config = dict(
    n_layer=8,
    n_experts=128,
    normalize_top_k=True,
    balance_loss=0.00178,
    optimizer='adamw',
)
Below are experts of layer 2 (counted from 0) of a mixture-of-experts language model. Rows are named router (the router's row for the expert), up (a neuron's input weights, with its number), down (a neuron's output weights, with its number) and show model dimensions 288-335. Each number is 128 + 24 x the weight over its row's rms, rounded and kept within 0 to 255. Numbers have three digits each.
After each expert's rows: "comes before" lists some tokens at least twice as common just after its tokens as in all text. This comes from a sample of Wikipedia text that the model never trained on. Tokens count by the router's weight.

# expert 10
router:105121180147114112130117116096075138128138161116118116105160135105091098120105140135130105123115123128123102112111157159134156144155156152113137
up0:135166100092106125122112155115121125125174132130120110133119168132144138117078154137149179101121112114093115104134108149150128132139093156084133
down0:127132109133122149172152111132140101153085135166115133150077134121128156134126145102133184152108108138130159123168109093128112096122130128138106
up1:151136121121138139104143170096138125111113147152110102178108126115181124145099120123048163162156107126122100134129120132148128101133096045069121
down1:100110131146128145124139126148135087157100126114135123137107153163140170161137152112131132181143102123099127113196131114153106120110139113078101
up2:138129121118127106096127120128136121112131108156135124135112098104126135089109119099102111121123159165148099158117103117116126098150118137114107
down2:103154093118157142139164144131133106123094081127137122142125150143161164144135137142101160196144131117115125120161101071128184075137116116114107
up3:128143137123123143128133121148150095124161110089131143129105152127122095111146124131129139167175125142134140120108101145120134148157123125134124
down3:131144118140136122116106115137086144113142156201143127132168138141134138156127166131107092170099126104096103126170118088115175092135155116108124
up4:180124130141133161159127092135114127118087129127187114132100123126137119131104127121095135162156108171160120134117100145086188106115168121068129
down4:107115151145141081080081149127105107144174146116146126103132116110110107122140119137201105141151161100112146142117177137119109138152130119110154
up5:147117131134127091099113136110101142086164140135086129161102119111127129130091091116143167072109126117132114139129095171134113120184114078123088
down5:110131125117125151151136149130156141159088119115123128142111143159125134119186143113115145148099096136138131131203118092127127129123122161121145
up6:092121116104148142171129104099123142139133149117156130128100155114155142133110133134111161124178046132124155127106115119104148173090133122134146
down6:111128122149162074110130134125095157106115116161146138103122153120078154146102084134137113214153119195147093125110172143146134116150141095144095
comes before: " a", " the", " an", " been", " not", " also"

# expert 5
router:129134107143124092104113112114096126099109130109141089103126113088138099109101131121137160107132119136157080138153087086133117134125141118074080
up0:138158114146120114135092112134080148093096119124142122133133130126131095164104138098199167105122122088151092158132130101115108127147163101102108
down0:112112109109142109143121168124131174114097158143106131100124157122120129138140099168125110136164126111135135090088145178141157095119132137127081
up1:126141134130134096124104128127094126110137121109112123118136146138142074096109123128143160137110122137150079148123067090131165127154156138077131
down1:149132091118136106114141152117158170126120165130090128128146137139109093163124082157127080123130129140144119111130152183136150105140146155167091
up2:158100157130137131122122105126164112142108104097140127130094144147143149153129133113135142140125116119127103150160123126111164178163138086093124
down2:143131160131115146170121079118147123131103137149140106138109152137089141127148103124115105141133145115145168148130146147052114167139114097128128
up3:151131145133083120082086104169143101139108104138165128129124139127118138108133173128129123156140086114139142119113207086121120137151168121110125
down3:137105166112087148127148182109125174132105153127156123144107087084149143140086111144161153146100126109119133114139117098143138129111172099132103
up4:132105129136132114111117105144152097146097097120084113144156126130164164125165161127146111092108098126112103151112131167097143150154104119126160
down4:143117125131100160152155102106112111126144125121153126093115117110126122134139123132131091132136116109137169136130134102111100129134097088116133
up5:078137096143089144127126137147084137127087110104164121142098128126144083169072121137138158146139119144125074126113106107136116113139135110071096
down5:172126122152127120141123133136141159112100146158092123123155129114142119167162083166100136110123117110167131078083152149142092078125157152133108
up6:148125155166113185109122076122122151111107131080142105147111134145142089129126143139145136148184131130068116126170136116102122161145125116090119
down6:136126158113124141172135127077161118157162146129143121102113133135135144115127117107125113112108126108116174141093158187137096188118108100181162
comes before: ",", ".", "\n", " and", ".\n\n", " ("

# expert 0
router:148124127138107179109109097133142092100107122115100109164107132107146139111120149095090085091142130120119145145126105116101137127136141139113113
up0:159186135091082146092148126097127146100153126094136101132116124105152116092138123141129134128121170139133129090144107123143096149129147160117126
down0:082125125079150150147168109122127133124163149149166105093152137133160135151150111134134147192119115170132127120117144148139124086125084150094130
up1:139134115125091150119114155084106134120164107151175155118136130094138120112073088172126119161163122093129178082125129100139129118113104144099091
down1:102129159112152123119162117133112120128146136141125134136109133139101101137140113144149150133121112183128145107080118110108117104153144153118144
up2:135144134103140143141147147092068171102149095157156131124095116084111127122078100135143169134121111102184106121136117119166107137148127137130126
down2:096139187131137169120139139105134110155128147159159123127148140137122125139110106161157153146094107165132110122119137160164137149126073137127141
up3:105127118150146109159147140117117119131162153145129165057127148118058158116143164131118134165142105112138105131196148073086119165136094167153154
down3:116148135112164088134139112110149133157134133143143130129153156158119135130152123135158144116101127128137103131092147128154103134096118108131133
up4:157133091092139141096117123073074137088135138114149099121113115082134077106093120083138125129141140156161100111135099114102113180146119116158097
down4:119143127115140090127132132125113142138098132118146118086117151146167146168180102128112082149127117150143121111153084173150103096113109111097118
up5:114118113107127091104171102098134188124097139125161129070087144127138102115112116129170132124120139098135094100106103138140095118155183145131101
down5:126148144145146099081154124106136131127130154152163130113153151137146116123110104130157173171088155178167114069128128189137140091129079153131120
up6:159198138108071120096148120082139150105162114109146111119132139116134117099127115135125130137123152119118139080128144114135117143150151159114126
down6:125119104092151141130148125142105113115137130152155101091137132117147143141137136146147155180154089150140125132112165154136130075105089131130122
comes before: " |", " |\n", " (", "1", "0", " is"

# expert 99
router:113187154097093109084160134093139123085132145108119111138127102095116058120114127147129127073106146167150083090122098129138143104132136141139092
up0:143162167071112124111124137128125101137145104113134142079124106129109089136089110138176131120167100151137138132078071079142150129136091125127107
down0:107119114162084058076089086145145146128119120131134129101108180131154120108152113165099143131132145125160113158143146143140139135157064130104169
up1:168155106115080150098152142093128114077148117106134114198083148123128138133168113103094135131155091183133075111125112125156139097135093129123127
down1:137130156148134127113141101121091153129117165128120125088096138146106135100115112125119132110080152188106134135091173153148141120120124170136130
up2:137091137153132153128080100131124142152119129149112130150146116083183123167084141118142124130121113090115170160137145103119069140125175094123156
down2:136128154154138119150110109126080112121156117124137140132131167121157081109152112179103086111120159087130179113130130169138089179078116100138133
up3:115138121111126117082140170121123175131120157111104133113136078112140131084120139124090132138164168077134166100145108140130109166149124126161061
down3:151103107110118098118106150137143126139176113146120106133143141163115124106143101163100131090140129121132109131129095118134127158110117114133165
up4:106148139101117153118135133110126190136139185150148116124125117115102125128073149129122127155138110091118094110142118082108119182098145123142112
down4:139119172148129165147140132145136121142128118143087123149106120132143124121151162127089118127121116115104171123109114145106089154124109116091145
up5:162156115141159130086144154121130118142115154098143149161126138116132112096110113116127122170143169131120108094140138182143140137182115121125115
down5:131120127114146154111111147126168168102140107097134139119154144143108088142125138134130100107100139143096119113142100123135116157126098165096138
up6:141132113140117155088115141126124118111122153115114113129124137134191097096120121125111119116108089139157093139166105167112152135144174085098101
down6:132125128129153136135153113152147152096150105113136128135121094130134090118144111149144136111146124139130132098137095120140119193073111116116104
comes before: "\n", ",", " (", "\n\n", " =\n\n", " –"

# expert 96
router:131147105119116088095120172134127136115117116140125104130132088126103128139126130117109159084136096131136103132138116115163111111086138113126126
up0:121141075095115119129124123132109155138117144138127111132112122112135132126143110150077172132124138120058158133139103108157173117098120104106105
down0:126146147174126139106097149118123138172120151109105114138147147162142130135142134108116148139124150135117128092139111175121134118139128149091149
up1:108103110133127171168113110124138123150141134138127130121091148115139162161125101132104167207163087109119159112136144137131113126151124134112088
down1:110124125148116163176090083126125110138151133151117129096105160115136160132123127126126079176146108125106158132104174141114120161183123105162124
up2:110144072118170103175162151124095125105120134100180123118068114109105158160143125142108149108148124095089185142111145149143139090128141122101134
down2:101131186127120141115116163121128161155119114133140131117146106169182144117092186118118101126166139136106096138133116126146125132145097114143157
up3:082148086067135127160138110122110142137083141154133071132100105099123173112179097123102189130106137137092161142131085100148116096135103163093143
down3:124137173150145159076126157114131129175137118068122125153135127155170135113079171105100144100150125116106092106154100140151125117165145145103143
up4:116095069141073147135113124126151160113147178095123153150097142128104094168146124109100209096157095087137098122099141152126076133123112119104092
down4:109132081108137126113147149129098151115126125085131129124183142128164104125171079134122141122084161124130106129087121113155124141095125145089130
up5:100125105123161112137134157141106124134163140154147125184125135139096164112157158153141153127142112099142133141069104134118157109089154110161122
down5:148134141145122147104112154134133146133077100137135128141147138112128147101100130130122119120164129140142102125117145123160142117096146115101164
up6:157184151109081142069102154090145125113155119122139095152167132115124147111120153125118137142170103134130143084144120104126116119115121164147141
down6:140121154107127134123127118141118101168123146132158134129082067155119125146132117138132142103120147134141189171107141126161129135127119103169074
comes before: ",", " |", "\n", " (", "'s", " City"

# expert 97
router:099136117112123108099136119110160116126112128132141151140128142148103098157133138173114143093143114134099143125077125117157127117162059129143159
up0:148130095100151137088149134089144129128158141111075129186117137120118103117142150158123133115111147094113146128120126152147089137132092160153119
down0:171127135150143152117137175157103167095123121164076130101177070114132111125085123092130125151091122138167130104166139111123171123123157148096147
up1:110116119121149106128155158150124140098093041143159122096165085135144087117106145119160107154161148123104120145126147090087134077140123135074141
down1:131143126095121095149148157110156132148094147161115128093136150128144176073103127148119114100118121079134119130132125125145149055142099100123157
up2:154118132096153112101148154074110135128113158055103123139098177129112110101121111148110136122101136101115112139088103143116109141149081127114123
down2:156117120114125114163117154117042110143095137166162138143164115137131151159129108096113125115132134126137121119105126083168121102127138112105152
up3:144182106142108156103136122128154128112164130074134136102133103114147128108175119082085164116134169136156111095180148110153136110102109100119093
down3:153120101121142116145141102081112130128140130126150132132094114135140121143130155142162140130192122139129148138161178126055157062166115104171120
up4:111134105134094129104126122133104206101097106179147119097121091107171127110080112109117138125144118142151115139156103098133127119155172166086146
down4:123126107093166137145106123126147088128123120167161107171103169159103083093123160133148155118158153176114092138161151145126117090111136139101124
up5:130134116093136105120121120093096187144108153145090147167138163144114096096106118158130145112119113080147122128115096129147104127122123136081167
down5:157109136135090111107092123102068156123137135155125131144127115123150139134139112095126106091103102126154155088114148105142137110137076138081177
up6:112181124169079123134169200163159125124098094146168108172116138132085149137135141093151099169115138133146128129147116117151113114127157113146152
down6:104108120117150092130098196140121132151095161147135128165103125113135112128103156142118124123123127123140119141143117075184121158119145094126133
comes before: " to", " by", " in", " the", " a", " on"

# expert 16
router:107143113126153127117131137104099138074077142116154130077118092100111132183130164123127120114125117118103092137127131137097125142113097127148143
up0:146169134132085150091113105082145145102132155108098130128118118074137104104127137079145160084154132117131119105125089106102106121161173166111108
down0:098128147140141114083163101096130148150080162177141126097147106088166142104087157091122093125126138130149132088157112152118105124125129162100122
up1:151136162117131157116113090118109114127095137144084128118126138088157143130119109111129146125123141116126120130144126158127141148183171108086137
down1:128131147175127090109149096122078139167150147118146125157112146122181108118079149157115119094090151140157120108120119154131065145182144119132138
up2:143150131124107132117131134079123108135133119140127109140101135068141171141115119089130123084159123134111136135146078113119104163145136142151124
down2:124144111120132156120133135133111131119139159116104113129118135137157122104117120105077111112084177132108092153126118160146111142137117149104099
up3:109140139127124124138123071080112119132113157118123109129110123082135137123172142104132132104138165105124116118161105136109109133147160142138133
down3:123135156140128073151181134141121113166098133113148110126128113110127127107116171122090126117103179121132094130137114143141098080173133146158118
up4:149124123130094148142120102115135168165146136125139098117146134122147120142201140122136074128145130097135169119133101096111151153071102151135140
down4:164142162127132153107103125132085164123138143157110119189130134113143084117155130146158093076135136113154155091091086135145092174103160134113118
up5:112150154119098121119125105083126133114119152112075116127105125079131127112190149097122139094144195096122122132163079099121118139143156155123109
down5:126131157124121082142173116134122122140088121123123129127140111096127127137123162106066125102083179116148095104126140138150104106147142149153093
up6:123142149142098147113118092087142163114102172110106106136144130068152123122146127117129152126135149147137145092126092120126108146149129169127088
down6:112148133128154045108165142127142134164090123183107129093167073121166125096123153116118071122097191148125146105094099154116086141147118174109099
comes before: "|", " was", " is", " as", " to", " been"

# expert 17
router:132161101146133103125104103087144107128142147108151102150092135106139087145113146121163104103163180089168100132132077105130103137138115126115108
up0:158135085146108104129107129116134125147119153105089118104098148133113095166115115142157135124133138132114102165102093105157102111141130086095098
down0:136126123172120100104121107163180116142164121108156126084088121115155158136099140159135132144119148129147155122130147165087133123142113184137106
up1:156141093151137151166135113124126076101138127128177159137129165133173137079156136135137112110136160174165105143201121109133139091144172125066171
down1:130127087133093151090096133132111131149157114115134124143064137115127122128110134196087132148123136119143143128139071121128158111114077147163141
up2:150139113121099144093078137112100149110096122161158134130095165108143156146167156118126134131095155111102050113093164167122143086146134135152114
down2:043150111145123146161109108137140129142134140114094108147107114136108161105108147143145139123107114143102113162134175153158110123191116107114117
up3:101136162121112105150129153117152088139151162111075100161095139118118131150100159141159127109135111150124087137167094129133136116136106086146139
down3:103149121164144109118095118149127164131188154156136130143122125135098149128135148113132141163136109153169132114114170104083150125105155144095168
up4:127168104130128149034113158110145153119144094133131108141146127124146104131133167147134141127135119130137099080121114123103132123081105145096100
down4:092139126120105144136134109108132169127097147145109100100153138126100123091152124147122154118093105169094130144068148175159146114136156121116097
up5:171183076112119137157153166109148115118130152119130115130122170126106126145150110154111136088120132082098156112121097154125133134143097115135118
down5:113114129143158110130171114150105141107161139110158130091124109131117096116135130134122143116093145129110123129109102117136168145127142129164072
up6:120143096104131142113156124158108098125130108159123145159048155133113171145116142134096167112153098113143090119132112138103157106111099078117132
down6:104163143153123093160105121153128112136149143104136147103158134146146135159142133124105151135144123133121144145176095124129154134096104123155136
comes before: " of", "\n", " (", ":", "\n\n", " for"

# expert 75
router:130118124142101135117128112099148124148147155148171144138133162125152147131139139125121139128170140130098167123100148104120102112136116168131157
up0:146095121093084136154100081133153146121104160160104125078097113098137136150117120125104142112122087148120075143150116110110117155138193114104140
down0:134112115144104137128077135120128093161147126076136121111105146154122131118162111139164123146135175179171155149129126145142092144150156144108153
up1:132132115136146158136152135104137095136129136090149100136120116129139136139158110135111153101142110178112141106140125135162118127112111129088160
down1:104123095178097107133127141114167160115150153155147132114125099121151159154102186094141118123135134128091125133148152169122125126154071129152133
up2:114137146119147092145100116128111148154141091133166141142114156163137106067138113099140149139194146111106122148132105093120121151194138125071175
down2:146131157152141123101141128127110217091119138126103136120096122143123159119121151178133128162095122132153116132112144154120138149136061127133124
up3:115155124124079145132162069114163149119113118127132129142078159129164141145110130089122135123169138093128134125118088131037117145165145102139131
down3:104131120119148085129071128104150163106151132131162126135150156122130154124133126170115154145185132096140122113103138124157144120125163147201109
up4:116149140142133102170130101125113129124122101175143153117092133131075139157141160129135167132164098098143140122112143115117112108142145142115163
down4:094113143129128153110114153135190139160131144111113129092165104128153121096128159102127113091111116182072122136126155113170157225098095135118097
up5:082117094094120138147129079129089166146107129171179121107117153135116150113137110113146144146144141121102108133134104125128148107119132150134130
down5:144115150146102132137151082098164124136110145112126126160141167112113142108119090127101151074122122120113161122125125133119139113158189109151128
up6:132109182161109124139089168137125109144135116141148131117114093147155156107142073148158111144099131104112125162144142085160153117121110128139125
down6:130115108137157170114144168137197134129117125089103145112109131134134119156135136148115154107102125116079112116135148107139148122143079139129135
comes before: " to", " in", " the", " by", " of", " from"

# expert 84
router:138121102153111086160123170113162079129128124147107130124138153099118142128108119152103169165174102133135135116126141123110130088125157121138079
up0:171118164104099148124065152108118180136147112156091126139133143134154120105137149106115120120122146130104117091128107112110108143091181172120137
down0:121109133133105162110101100118111125125126108136063135112141123133122150104156125144109112107118177146136068117128101141154131146116152117132147
up1:088124157096128156110141135119128156123187135131112120150093117085115094127148130120122144149124158181159102124150143143140127127087132140139114
down1:104137161123077140143109111109069113106118109147102125102152107100145171117076168121086129149163146099115099119122133186185135087128156126102106
up2:168142099102143122132162156142098082132128128123111110149143120132120130137175178127145172133128149136116120168119116127147139121139123172147115
down2:132120171140135116159106102125162147093172104116071140122141116139105136131126100131125145162148107087151172093126137180122098159144079106170110
up3:191139103134137083141180159171113096132132098116129123115118060132141108089136151109172138122100137151137127167139117104094132104157138159101155
down3:141156154151161155154136132122145141153148137094133139130123130161116128153130139146128172120133137074166149109160154135118114126125088088163123
up4:123138126153155086156118133113153086126134128075121111123086086133128139083140082111130154132133140137128148109130149105133137132100160181174138
down4:122124205145098173116126158091094164126179132108090112087149138118143105110129164133118085128119144106127120109153133127127130108168136109120114
up5:141145103125128093106145148143128149105143126131157139159108155138104084162156140141144095125103146152174125126129125128130144095100128155120149
down5:132124146128101141158128110153103105120107116108098126124148110129103145123098140121098111174135120082102129094144126169113120160139088123119101
up6:145115112142127131132123140089151117142122131084114125108161112110092115154086125144154110118125108108097149110089149123113103139126097096210075
down6:087148110115140127122161119136107133157141127160137126138155129113142101161185117128115157145158101152132124134148110113146125108106139137094142
comes before: " of", ",", " in", " and", ".", " for"

# expert 103
router:172148102104122140140115123089113114086147142100122118095115100081095116129094127088135118098138122105142116155128125151131155113113089095114131
up0:092128146113152170118152103146104128125137124128123100155117111123120110116106107147115142141110121132143111135120113167127192115106097140088200
down0:127097104164151123115131107100135087127114126143130131103110096155112105124070101158155142128125117157093112147132135126161130135116136123118120
up1:126157084137151091104104159104138123136141133115124120138166137101144113095120163117116128141132120124127131117112150091127075167152097120103098
down1:111130114127107128127136152148136134128157095129111122152145144113166133124203085151105128110116087127085139135107124148133128151106144159155098
up2:134154076097140138132091124073103153128094135113140147140158112050125107119119144133078207132163120115107128120121127119119147123117125131097146
down2:158153098113114124077162151151105077113124123111134133144134118136121109143101105167158098152120164164136137111104138119130120180096097149148150
up3:162131112085145143099140152121068168140062112137167133106085078137137080125087112161133152106138125127177093149121087164160143112117127137144131
down3:156106185136125140127166106133137125123113137153128146134144106127155123132119156109162145099100156109142132124102172186138150110151175103129124
up4:158146097119149153145132125132127107104118135100135110102116134113105111122122094113117118097136100078148156156082130150111142106122126100147168
down4:103151142156130160095128120095081197150115179135122130170166098132096103118115112084119138095140144149131106108138127118172145141088156105115114
up5:156179069127147157103111122133089145103113154086191089136113097130114092130134143105105157090182184123139082137132116131153129104134114099094119
down5:153126162137100115129124095106128089124130136126152137122101169081118171117108090183179135084100107098168165112116161132157126159117131136125107
up6:166091129115141160154104124106111151105155127134135134089094107120100119124109100083154086108146097118122141162108133132131132118116121118138154
down6:100120099113141149081154125117073179139113149136166119130130116103098112118107115094149160151139123160134101117166115110126129136131120084099120
comes before: ":", "\n", " |", " |\n", " of", " ("

# expert 4
router:114116100140157100167109125123143113152131137110143135152135149132084062145092117132095136152182152145172094130140092105159098132125100149085118
up0:097081125127129072141132129132097145146151169138130126148063113116130110155110126118101141114109124125127123157103084112134162125090098101112157
down0:121152151143100109166112146131099107181169156079114132108132133098168120144149117109150119103109104156191159154118146144127094136130074117147133
up1:129150097156113130075143175137122165128109116131110117127139130131111162139143142109125150107088089106120100129114107127115147148084175130123153
down1:118127162137110101105168136146126180094099135119069124123147096139093139142143168107132127085102113140126117115115128138130126123130126115087120
up2:140136147143102111130118138086132126133089151084094131135131094118106135144105146169105167155190100158093163114117180096103123105140132111112117
down2:147121154113092121109146134102164116127124149143068118159150143107120173115168105119140131106134128148113162128115140153123131092112184125095141
up3:112137100083138125149096147141142139130103123132118116142152114120087105117164143114114141142152134115179081111096100102164081170136148150118133
down3:101106189153100128122118138120129161147128127172142142134077149135139106132112147129127088134130141122119142115145102138090174095154108092182170
up4:180160149160114136119080084120141163083134132082149142095112113110140128133140123088127083114114140101171121097148147171132129147149148150123097
down4:111096121158150067104133130150113152103134094110108121141109105163089152117130119121137088110081113183085122126114103118108104160133128111125114
up5:157146075146114134097163140111144120116128149134126129134173144116134096090180114147160137121167126108110114092142120142145132087125185129072127
down5:112127104142127155141164138125105135115149126126162122110090143135125136151078128186108118183130186143123134114153081146127122120161176143097118
up6:128152098136117118110109141111149122122155115107101110179140144125101111117121129098105112106135166145174119111138122135129121113116109146089135
down6:115117108160092128160089115135122127128123139113155117139121129113078098106093115124134159122150124100155112145153110139170106115161142113078148
comes before: " of", ",", " and", " in", " for", "'s"

# expert 60
router:140123161102097128119074106099139110130133139156124091138142130070111137141119148113130096080123147116134122144123094107089131125119110135118131
up0:103156103113119131101091118116107129123093101185159090140117181137157144118162104149112116095163155126107150126087107115136092100125090115106122
down0:128117117156142101152109120157112077107106117096123147123124136083118142110097135099118094089103141149152118146090116113135143119156102124144110
up1:123126099149149120118117130125146115138113120129143149139131130127085129119115124148162118140112113114083101111119151118136146131109129136113115
down1:120117147118125124168126122121121149116114109125145111143156127119095124124129114134139121121111149118110139122080138155108133140100093153151157
up2:105117119125114134142103088121131148141126111131112152114115157106110163137139137113128136120105098139092085125115153143153165120091147087113109
down2:109123118122099134144130132107094191099112112088176117145117088118125110112113117135185134176123090121129141102128137143121106188124070156149130
up3:117156149076119137160104112129106124111131132154125107106129136123144152120130147114139122145155120106115107163120094097087138130145078129102121
down3:130128085127113131151087150127149093127116105146091124119110129136120125092135109117116117152143092119114159145107121059143097092131114103133121
up4:140152140104121138112108113086093150115102153119146113116111121080150145112104141083135120105151125147144084143144090145126145141116130100163121
down4:073126137125112164119169113129114142128120102083120111164084087116114116173126111108127154180135097108119111112117120169126072130130120122114107
up5:149108067143149139060146154131154099120105136109113097136102109134112127175117092088118135169129174127100103126143154146171092152139109130140083
down5:119140112110139137153148112128169193127089094127126113141147096121113172104116121130149130138154155103138131123131117118156130166114099156142127
up6:113152108111118127073132104094166072152136178103139105095154181088106190135123157123083134122161164118107142124125178132150089167134120154117126
down6:109136111138154125105138114135152173128101136105134138127161119102071147132061165101090151133122094154110137110146147116112114151174074146162112
comes before: " |", " |\n", "0", ";", " (", "1"

# expert 100
router:157179163115113107114169152128138095099136120136129135151124128128117151149140098124112107096166154159137078143092118148142168091132107151121122
up0:167140086115105170100088107110110146096116120114134127110158144104188137152106150147124134167159133104116122116114118123100136161117130157119098
down0:151135083152110129157115122136137128139142178108155122157133137114164148115133120151103124158140107134145125121125114072135109134124135113131143
up1:151123129138145129163169134152114140145140161126132117146124129116131135154138106143159092160152112135086077176127101155091145132113126102180144
down1:173102150118141098176103132119145135152135093119151133111103134125145122152081111133165124099126146124155129115120073144136119109089099118102132
up2:152117162097081162108129148123109108124085102135089117095156096098157143121122145132125155107112136131190122127148164139144174104191196121107153
down2:127105115142124078112152148138157153115162150110142134139110099137111148130104135170166154121102175138122118113174132142182144109127158127167083
up3:116102085170159120130086110140139141169112184148121121186128140115137182151111089127119099126132188109123146130139126199152107133063146113158101
down3:163114141114088115151133126121127177147131103131161126125170165137132114142140151114104096111191067113075104122146103141124126143090077143128152
up4:124121111148116118130157135108090105112143161127137127112092131142148156139118154079148088127158173108156157141133178119106163103131163114116131
down4:125135118175130161108098160120129120148157159126147135129109133122186147131161135143125111105095137125124112109175119139121110135101168058141136
up5:130122102120130144165124098133136107134083172136128132112093119126099145131109106133138105113129174118071156087124141190151151112122154143153110
down5:136150106134131133146115131124158122135145117168133135133123117119136113079112158090060115127187056081134098119163142105166103154107122124146118
up6:150143096146126139086122158136103141144104107109158101149121066123098109086125131136106163139116131127145119126155093093138107182076114134181104
down6:125131116138124114104128100145137169117106148098103116139145092145123162128132113080094117142117170132093139154126141123136078155185134128115080
comes before: ",", " (", "'s", "\n", " was", " County"

# expert 111
router:135130174174113142107124140117113103118169131144149137156155131133136137138083153133153095101130125136124144142124109166089107144155113118146135
up0:124129133147153182125093133095097126122135064153119145106152131137157138127145134131135117127089127158119114122167142121170188113127160126113125
down0:112113126141136150073125095146150163099140104119117146159171142112102124133111141107118127092143080170122160089110149132119144182108170159148109
up1:171121135145142110123155139103135091096114156080146136154145157125141178110084115107060143119120129132147125152105130156140126121128116101097155
down1:121141122093150146129121099115148136160131133080148132135104124165129132108119105105127127144156122124137103135118159117149127160147123131141086
up2:126187160107069121137175100130129148142104099149197117128099119123115145170117103123185103097156132113163150147128123118153088154096153129128173
down2:098125153108160137154123112118116070163108117111139129111118125090158182140141129177091128141176148132116111144110103105105126148111151127176110
up3:147132115135100160111146085137136104118141100145109145135099129128148149159114087134120117134146160175151131115113130094080112120114126111182102
down3:120123144177130109103137135117156108160188138174078139148139145144110141137131133171106142124152163118115114145132122121075106123121103102097171
up4:163146117097141160079119131132118161105110120122129129154135124122116099117087115087089119096102116132171092167158107170122111126177134134106138
down4:090127119119169136121178135147149163136127141099066123111163117107134111121137111120121107163102105138168136131123146134087155126135133149127171
up5:126112123163166158082135133125102116105085127140169138107113138109117168172151122098087134131118123172090137128131158132125151164122141134159083
down5:137117067147160132100107104136143134107129108172142132102130079128135133144115078149151141198114134123100096134118136124122170149152157122124141
up6:156127129144135091151127153143116096098140123125170150110189082133124145141132129125129117125125126152100128153116146109107139114148125165096149
down6:124098108122124147120128105146122131140123120154105133100130119110113131151112075183097148129125111105133116118091139166127126159126127113164120
comes before: " a", " the", " in", " been", " an", " as"

# expert 61
router:157152107140116107156135112083162100116106152118120115155130147119122121163169138107154138137184135108099169110134111117143087112178095143156118
up0:115139155146134110103126116116127113096119107149107108184095104110094154147103107120092145127127137121162085151139122099152165100138181101111135
down0:113128120130159127151145121122108176101134119137136125124093139119118142148150106101115125145108127163175055132121128130165164089101163144112094
up1:104150136165104181117139156119111140130081079159123145163089138138113162167128101120132153167151120119080123124149096132142101122126116094170094
down1:125125060119127105115123136130128157141094113092127141086101142125169099117097134089104115111134123139138142128157171101150158108171146149096150
up2:099125111156118138153153082106124133101137101143111116150086158106066117157157114146091162122177123114131129129097103135119139117109137126143150
down2:136118129125147106112084141132156176157169131171114115127169161115126153105118141160122130127141117091121079131109169105150108193156172156117145
up3:104125126134139149132121113159084137115110145134165124134147143145071126147137129103172140168156100104114125126115062096115114136145117130121132
down3:113126157152146133125126130137187086133184112140114126123116159108106119132098147138109154099120111132081174127093150117127128109118134130109143
up4:123121155119114109144114126109167100066168132145112122120114133095105140138133092158104109125154136112090150122101136160127102122161096138180096
down4:118132145118152126124136168136107184156131150110116110131153114156138119136104149130117125092113106151106112148128132137190136159126143159119149
up5:123097130104133126149110095143122124127082166170192113151104114134131126152150155125144127132161090143078139132122095116103119099150124161166132
down5:142127135136101138140120147112151086139150124143147132118140197088098142125088129156139131083079130110089169137101093139144123144119151114106123
up6:139136102113113090136159160140146095105104096141138117136122108127116137176133115111150154162189125132112133130138102111160118119183090140112138
down6:137127094137128129139129145113139128139124163132112124114134162134088084099127155127105163092175117132096175102079143151140130123127102133108130
comes before: " by", " the", " to", " in", " a", " on"